{
  "n_layer": 19,
  "d_model": 192,
  "n_experts": 32,
  "experts_per_token": 4,
  "d_expert": 48,
  "d_shared_expert": 0,
  "activation": "swiglu",
  "moe_layers": [0, 1, 2, 3, 4, 5, 6, 7, 8, 9, 10, 11, 12, 13, 14, 15, 16, 17, 18],
  "router_score": "sigmoid",
  "normalize_top_k": true,
  "routed_scale": 1.0,
  "balance_loss": 0.00112,
  "balance_bias": true,
  "router_cosine_scale": 14.0,
  "init_std_router": 0.0233,
  "lr_router": 0.000515,
  "vocab_size": 4096,
  "norm": "rmsnorm",
  "norm_eps": 1e-06,
  "tie_embeddings": false,
  "optimizer": "adamw",
  "lr": 0.00365,
  "beta1": 0.9,
  "beta2": 0.95,
  "batch_tokens": [32768, 65536, 131072, 262144],
  "seq_len": 1024,
  "train_tokens": 251600000,
  "steps": 5663,
  "dataset": "wikipedia_en"
}
Below are experts of layer 2 (counted from 0) of a mixture-of-experts language model. Rows are named router (the router's row for the expert) and show model dimensions 0-191. Each number is 128 + 32 x the weight over its row's rms, rounded and kept within 0 to 255. Numbers have three digits each.
Before each expert's rows: a language model's description of what the expert responds to. This comes from a sample of Wikipedia text that the model never trained on.

# expert 22
It responds to: Dashes, pronouns, dated commas. En dashes, hyphens, pronouns he, she, her, him, and word-plus-comma tokens ending dates or list items, like year, 13,.
router:193150139129130191119137152164192118114081132078107097090124135126084127136134163085128142105101143106072197125134095088137093166118132092146135131081138093120130114172132098109135096144110132069087112124173171137139105157132155064116122086148124167168158117134175108192105141171119167116077118142142178168115057133129152139171140153101138184114174118117117165121097146111059080129105091078192132121132085144092134158177078085112173123181155100143125163155137162154111113145140148070137159092174176131160139126142130135154117191120120140086035136131108127058185187140170083176

# expert 2
It responds to: Line-start capitals and numbering. Tokens opening a line or item after a line break or list dash, such as capital initials (B, P, K), list numbers like 1., and Genus:.
router:145099123097149101099100142026155187129098167124122113126090136074109102108138151154088122161157095126169090141177168103151126081096123122134127094123086215119164160095175112134096155084127124143185123125136123157183119172160137100114101115154116109118138066076042119048143127079100143147120111125148109112143102131130145107098092125126150106160096134156164095121161120190148118089177129145152092129101119158107161147104130100162165166115090149076099117171102185115176087067092161137127109108114167025164124153106125072075060095106135098159126120164151140202122122121138123151

# expert 18
It responds to: Mid-word letter fragments. Short letter pieces inside foreign names and rare words, such as al in Portugal, orthogonal, alias, or single letters m, u, i.
router:133134141131169145142116094104177171102125156220140145094159155047113155159133127111130118119139074126134092085129115104120145125061119155146118116149132091170135093145108064187160100161129152165122120114129088144162065139121119163032198162102160112178157132141191067108141169133157098165110140115115102102104134125112169158146208128132125112142110096091097104161182110148178090108146129116109102134096139098123168163081056112137201173099084171126131148158086141080139146112121163085116129094122149119104164129136092184145177144126153075126114100222141149125164102117103085095

# expert 29
It responds to: Prepositions and separators. Connecting words and separators between items: and, in, of, opening parentheses, slashes, dashes, and spaces in tables and date lists.
router:183129116150079161090166108140098093097164105152133121124123178135138190081170175180153148148054143126118159136098120157123077121057156109125180179135088153147094139144134113138095101182134144163139082097126118120103182096117128133089189099091069122206110154081090138145141099089148128141168088129163192067107107113116141103137067123124182116106092122148176136126063153124125145133121135185106138162132103142129120074101140148087154150095170177174191145131173125121113188128110138097173097118186137180152127142069141065161127146098087138131076124148049119120105124120106094154

# expert 13
It responds to: Single-letter word fragments. Single letters or short pieces inside words or scores, such as s, i, o, ly, closing brackets, e.g. rough-ly, Divis-i-ón.
router:075085136123102092147187132137104083082071116096172128081106115163136147152136072119154080177104135165118134152085093154128120133117153115113109088126181199137086118142116169053157132130167140078168139120116124121143124117116129115085154180163119130129140157121091117105159158116134151149168076126127093158118125095111146156109183097101092201100099132147106153181115130162160098108129123122137145035105188113074150114100111079121194093095143121164077146130165114073134075117111164122118164133170141178059166174137078101102125080033102089137125104147117175123130109099142175062

# expert 6
It responds to: Word-final pieces, function words. Completing word pieces (-duction, -lement, -ation) and function words is, for, at, with, plus colons in infobox labels like Night:.
router:143085109145123101117112134108146130130165198116105072087120114161150156160104136138107161123088161107076152137151117124189154100109152108109131122182125120111152101127117153143067076122131092124095191134153128108169124139104162122156096107210116153047128100132075136041114151100049160146128112110143110158096134179082058134091116099136158142122148144171126094171148092103089156102133094130169062133106155211123143101120106154132146103148100137099164146177067107048142096104158122118148148139113150114120150181079131148175108121079135143129144082129135079121214069182149181122

# expert 26
It responds to: Commas and clause connectors. Commas and word-final pieces with commas (y, a, e,), plus and, a, was, While, However, linking clauses or list items.
router:149136102167089154095184090174085080180164145069117161101117128147161173134031120130144172097160129078111165127123157075059184124104139136126177156119140091118144159130118062117113083139080096102069110115201116074162129090130169157173094102104117158073156109166111161153126156118083139145186106086113156132119081123107146060147111137131116133125177121143141123132116118110091080166092101068173102144126094105132155088154148119082157112128150086150074120097164122082182161097106141137121128142144173132105060148149116063138078114088090149085101133091101147089100129114167141141

# expert 9
It responds to: Newlines, verb endings. Line breaks ending table rows, verb endings -ing and -ed, and auxiliaries was, were, been, being, to in narrative prose.
router:131113119173060065147105077098080101147178176137117106118140121107140186152117085090157094063071131122168132120143145112128141122065111125147097083148116160118105157104126096119182067063098160127104128178177086126130100120181159106126151123109131075144153098072153111073138173118083174160125147148091133106088088153106074141164127206125147162175138122179152068114160125131190075117154099137082085073118090142090169089134152182157130080072084141125137112154121146122155129078133141148172119110154182154169126129142174125078165107109097159083128148111090117164145093110116167134

# expert 24
It responds to: Hyphens and pipes. List-starting hyphens, pipes in tables, formulas and link text, the word being in absolute clauses, and pieces like ne, les.
router:093136155158159108168192134120160081176131186177147141108116152152176125090053088127130106066131152174104156123135095234159227151106202143178132121123192093111149100143145106141123103140169110094134136066197095108130113100101159149098087108148148178086132133124082180074163117119123166152112122081116157144145121169097082147139141140092144141118094136160104093231103175086140102115120090162135113102178143135116133183071118108144137126131095074141142174110099134132148157127144104126082100163151170159147138104109089103095134113100136100116122119117143149165126103084166157105

# expert 7
It responds to: Clause-final punctuation, colons. Periods, colons and semicolons ending sentences or fields, as in Conservation status:, track times 4:01; also and, in, from.
router:135094093180117167160146132098067078175130060144160111204152106197146148163136153136130162123137133129100191102112105085093160153145149132093146071099116119062131159099164104122161114115115152092111141177123095150138174116151186077113149126104065077102147101154126064153120087108099066129117173111125202121133118168107131140113114171121152123167114087151164150149097172099127108156108060129167149143094135133102098220126119076079149135120099128138141105107189076139126103114125139163167165177089148155101138150157109129090035123101145118174146083163057126119146110117116128121

# expert 8
It responds to: Line breaks, word onsets. Line breaks before headings, plus first pieces of words after a space such as his, st, m, and -h in hyphenated Korean names.
router:124141141171155208112088152086091134105084105086182143152123123121118135109116104100118149105121130118127156096118075114096093126095078109077129103121133158133110209174122106106132098162086152152112102139169114095187151176136162077123113124167103149122132173122069152163135205159107137091088116115137134189147092131130141131185108086133120135154151092124183157124161141151125124108134102096108184078076083108026150117066170140115129147150171154133188199188090201142125142176104148160089170127151061137155152074108189168097159142147132121115130117078118124090094124141117139100

# expert 5
It responds to: Digits in numbers. Digit pieces inside years, scores, vote counts and table figures, such as 7 in 1973, 46, -1, 64.1%.
router:140163109145077174133123176168134117158139123153096174089127144091148146108079149118092096136175139131166103098179137096120072181068150090152144132115081117142126155103146141101109114110103117089148167113162148187186056111115152162118180142110145134151095100122139104050174119119106117114136144162096095125092069115083165068097114180181112157080144108117149189168111138072107107144133078132153150114042121156064147113071120117112159154163108147155140114117128167148157051161123128116137145156168138185084138176109150152086124116127043162194148163173135119080085151115119107125

# expert 0
It responds to: Mixed word pieces, articles. Articles a, an, A and mid-word suffix pieces like se, ive, al, ic in names and words, such as Swan-se-a, h-ive, Inform-al.
router:069090152103131139136114158153085072130127034101129060133165169112115107152063099166091174094173162110183137078126095137147167165129088141121100196083146119117104082136115166158153053113076129102139120101197127070149134135158170164176120115125142139114084135147146163115137164121117121137178096145170079106110187163113145078135112175141113112029165063118097169088093082112123129152135109067097099150106142069084170096145125119085125107149091131144109137147127129196140111119151077102140114133163108139082118136189173144153164121083090143108155112121111120136126116144161119116

# expert 10
It responds to: Dates and clause continuations. Day digits and commas in dates after a month (November 28, April 2017), plus endings ed, ated, ical and line breaks.
router:167102081174168116207168201107059125138127104137139145147111127176120101143109176106187118089116131173125153109089109143087135119179130166108068142132185146140134119157127166119161103132101134130065183149162055069126094102104177137089147121038115128164121094127117094153127157115142169107164159153131182129035133187111089112124114166102165188159126155110107145139166153150130096129140142110137206107106152119174091108108166129108169141078158122129090132152158116196116129128099149121168133119107116135081178145140147125148156179114129105165109183143126103158051132110124160073

# expert 3
It responds to: Table pipes, word starts. Table cell pipes between scores or years, the preposition in, and word-initial pieces like aff(air), f, t, st, sp, comp.
router:160116130133140097069166106104033102080126128152133121086064089135147158117099095130122102102188182135151163130115100080088085140110102112076138098099104159143156112158135159139186120099101149108156102102173114169144091110155191124176121141126110141117148091183148146204123182131143161142155115117127190136124112147097155123159122177070118169057145129141135101115112174128142151110146089092195110171117121188112066196107108153130169105138148167083122192170174062178081125083111117120133134136108155122129141130161182109124164135114105150118090120101114089182130053143123175089

# expert 23
It responds to: Inner syllables of names. Short vowel-heavy middle pieces inside foreign names and words, such as za in Hazza, az in Kazuo, ula in Pusula, du in inducted.
router:136059160155165105088102128129136155153104135157148144144082101114154131152140077159148174133086110137068095116176125090153126151158115178181125157153127135153081124154067136099130100153087073117142129135127120157182090125021156103096171167152144118124137112106131107095087168175138168168119157091105143126093157155148122141147176166122177112171154123125084166200121174106092101099105187127147133076107137153131109154048109067152162170143085132101103121116131116090179146109119141046139104174141102131136165174113102176153182159109100068183143094101088160118177112077096128126

# expert 17
It responds to: Closing parentheses, word stems. Closing parentheses after birth years as in (born 1977), quote marks, table-row line breaks, and word stems such as particip, main, sit.
router:129116181152115149135206109112122093171184088103117100103150104146152148121087103161093109105150097136113175081072106120107111099079111133135090156109117141108169155160109099162172092107099147140177165127150099128119185101135184171096165120150127091138160148153111151128119145159137141124121051150184166192119157123095129150132091106096163156114179154088171146121162129148137134143139109164114159089095120128116128157093117144044124151156091078152089166199118193090181107149144072167142129069132082161123207142088130191126127070141167162178093101138115128089127091085156159197

# expert 28
It responds to: Mid-word vowel pieces. Vowel-heavy pieces following an initial consonant inside names and words, e.g. Toky-o, Iraq-i, v-eg-etation, p-enc-ils, R-el-ated.
router:149149077130131113113099131129134138132158097119101137103162122087126154100168105067131102096094151117140077140097094108119064150160141134209168124107214172159124134160111124141099157108136162104132090128135104165171130133153116062134134145094099077081147163085056128107168150146158108106123110029081176097066145089091118112139059113082163113160105095115094136179152148155124103169189115093141137165076085161115098146116120145151186135127089135078122128155110117147183109116149093085088100116139109101151138102105064176178156158125119136136060131141144142146167132148111024124

# expert 1
It responds to: Mid-word syllable pieces. Short syllable fragments inside proper names and words, often after a capital initial, e.g. L-akes, R-unning, Enz-ens-berger, recognis-es.
router:095067170107129081121136104105102089161119201172164139143114136163117062122092148110182120108152150170144168085164151111127164161104150122144156097179161131183104118127081104157104123113098180118121107136067173158152119158127158124109167197088159149056151150066185132122115142135116136145116197105145215106091130128097170140111107118154129170117110147117103109213189106160118120120135134072098120086147162158118131123123136127074205077067091141129159103150103161092134198116175163131136086173125073126115134155080135182142175144087149126155115135142105100130107090126144118172

# expert 11
It responds to: Word-ending suffixes. Final suffix pieces completing a word, such as ation, ion, ies, ist, ield, and Total in table rows, plus the word more.
router:124110103103104132108147144120095091103099126129123122115143008148152172136169150151122112141092203112091129128127165126142135135121112105165118142177104195147122134079123095154139102124102088151149134082131124089074084133123165162105145168094121113162148160167124093093139148125085064116144158071106107121141096199112162079160163148083176189181169110171135153083128091144082129137140136114135132094110116146109088163147136145134177149152092136136125092149125139113194082139144204082154136077194116111131132076090174074063127121084105178147131062133185136095139076112185164105

# expert 27
It responds to: Pipes and conjunctions. Pipes in wide tables, plus the, and, a, as, semicolons and commas closing names in lists, as in lawyer, actress Bachchan,.
router:152098070129124173120168113135145095189176069129098126130115126187107135100094118119173070105158143090072164158086076151132133123082198118133121137120107120106140129109140106123173095129120133029142095069166117046171120124057164164138136166121100142114145117148087133149115138128073122156103112135095160158089105183069080147170122138111176078105123050110087092134113114113113067142153094105166122127152160104118134096092100152106092142101111116165088135132141137133144093119083165081185123115123167118093163146070134103092130189092131138108139109186060159142148134108133195090

# expert 4
It responds to: Table pipes, function words. Table cell separators and function words like of, by, from, on, especially by after described or dated; also endings ed, 's.
router:119074098199155126146120138096133155152140098080139114131119177181101160157098104086107154124137130137130119095132077138094172110103173138095110092075172133149156053149107155117142076132104141104097114101170147116170106156139134122147131149151118058133103115073105096120124148142142179138078121096074146131128120173125068186109131126095141168133101065145169118173175142087076063095086060068135157078160158069133116190059133117158116151122137121141055143163159101138119089090090128109145147200085134129076124110173137079141150127081142132140120091155088076129148087114159185138

# expert 12
It responds to: Dates and numbers. Day numbers and year digits in dates like February 5, or 192(1), plus capital initials F, L, W and word-start pieces.
router:152134166131140052122080192132112090059144158111160108098165113108136165108138112102112136081189145125111226146110121107136087155120114082121093079094114140168139207108088126063105097126135131124169106122186151093145101125169149134145140105144104125133170129164102078083105126129048123087179067190077083149109082144136086060102125129102097103129117147116149141121068109080113130115141117116180139094107103119095137115174116138040174078105148134171135179135098145146154132133133122153098151099103156124134119096120153140078154131089080095123145136123121170081106123169072144053

# expert 14
It responds to: Names and nationality words. Whole first names and nationality words (Italian, Charles, George), and middle pieces of proper or derived words such as Irish, judicial, democratic.
router:087120130101098164123119094116097175140167151143079137137078164108139086164095115120129137100092085082153086124171185094151122125089131138175140135096121177098126064157151130102153083104082135123088087096106163147075067163134136204097107115173079139145191083116129110067167077134110184134154144146120129144070120095128119148133135172100109165150111090147127132181149127093165078076126113127147129138109101187123166153127128111078184158138128099175110127152058128097139118101188107161150186172126179112076090126106155154105086131121083097101135086152087131138145052160065157180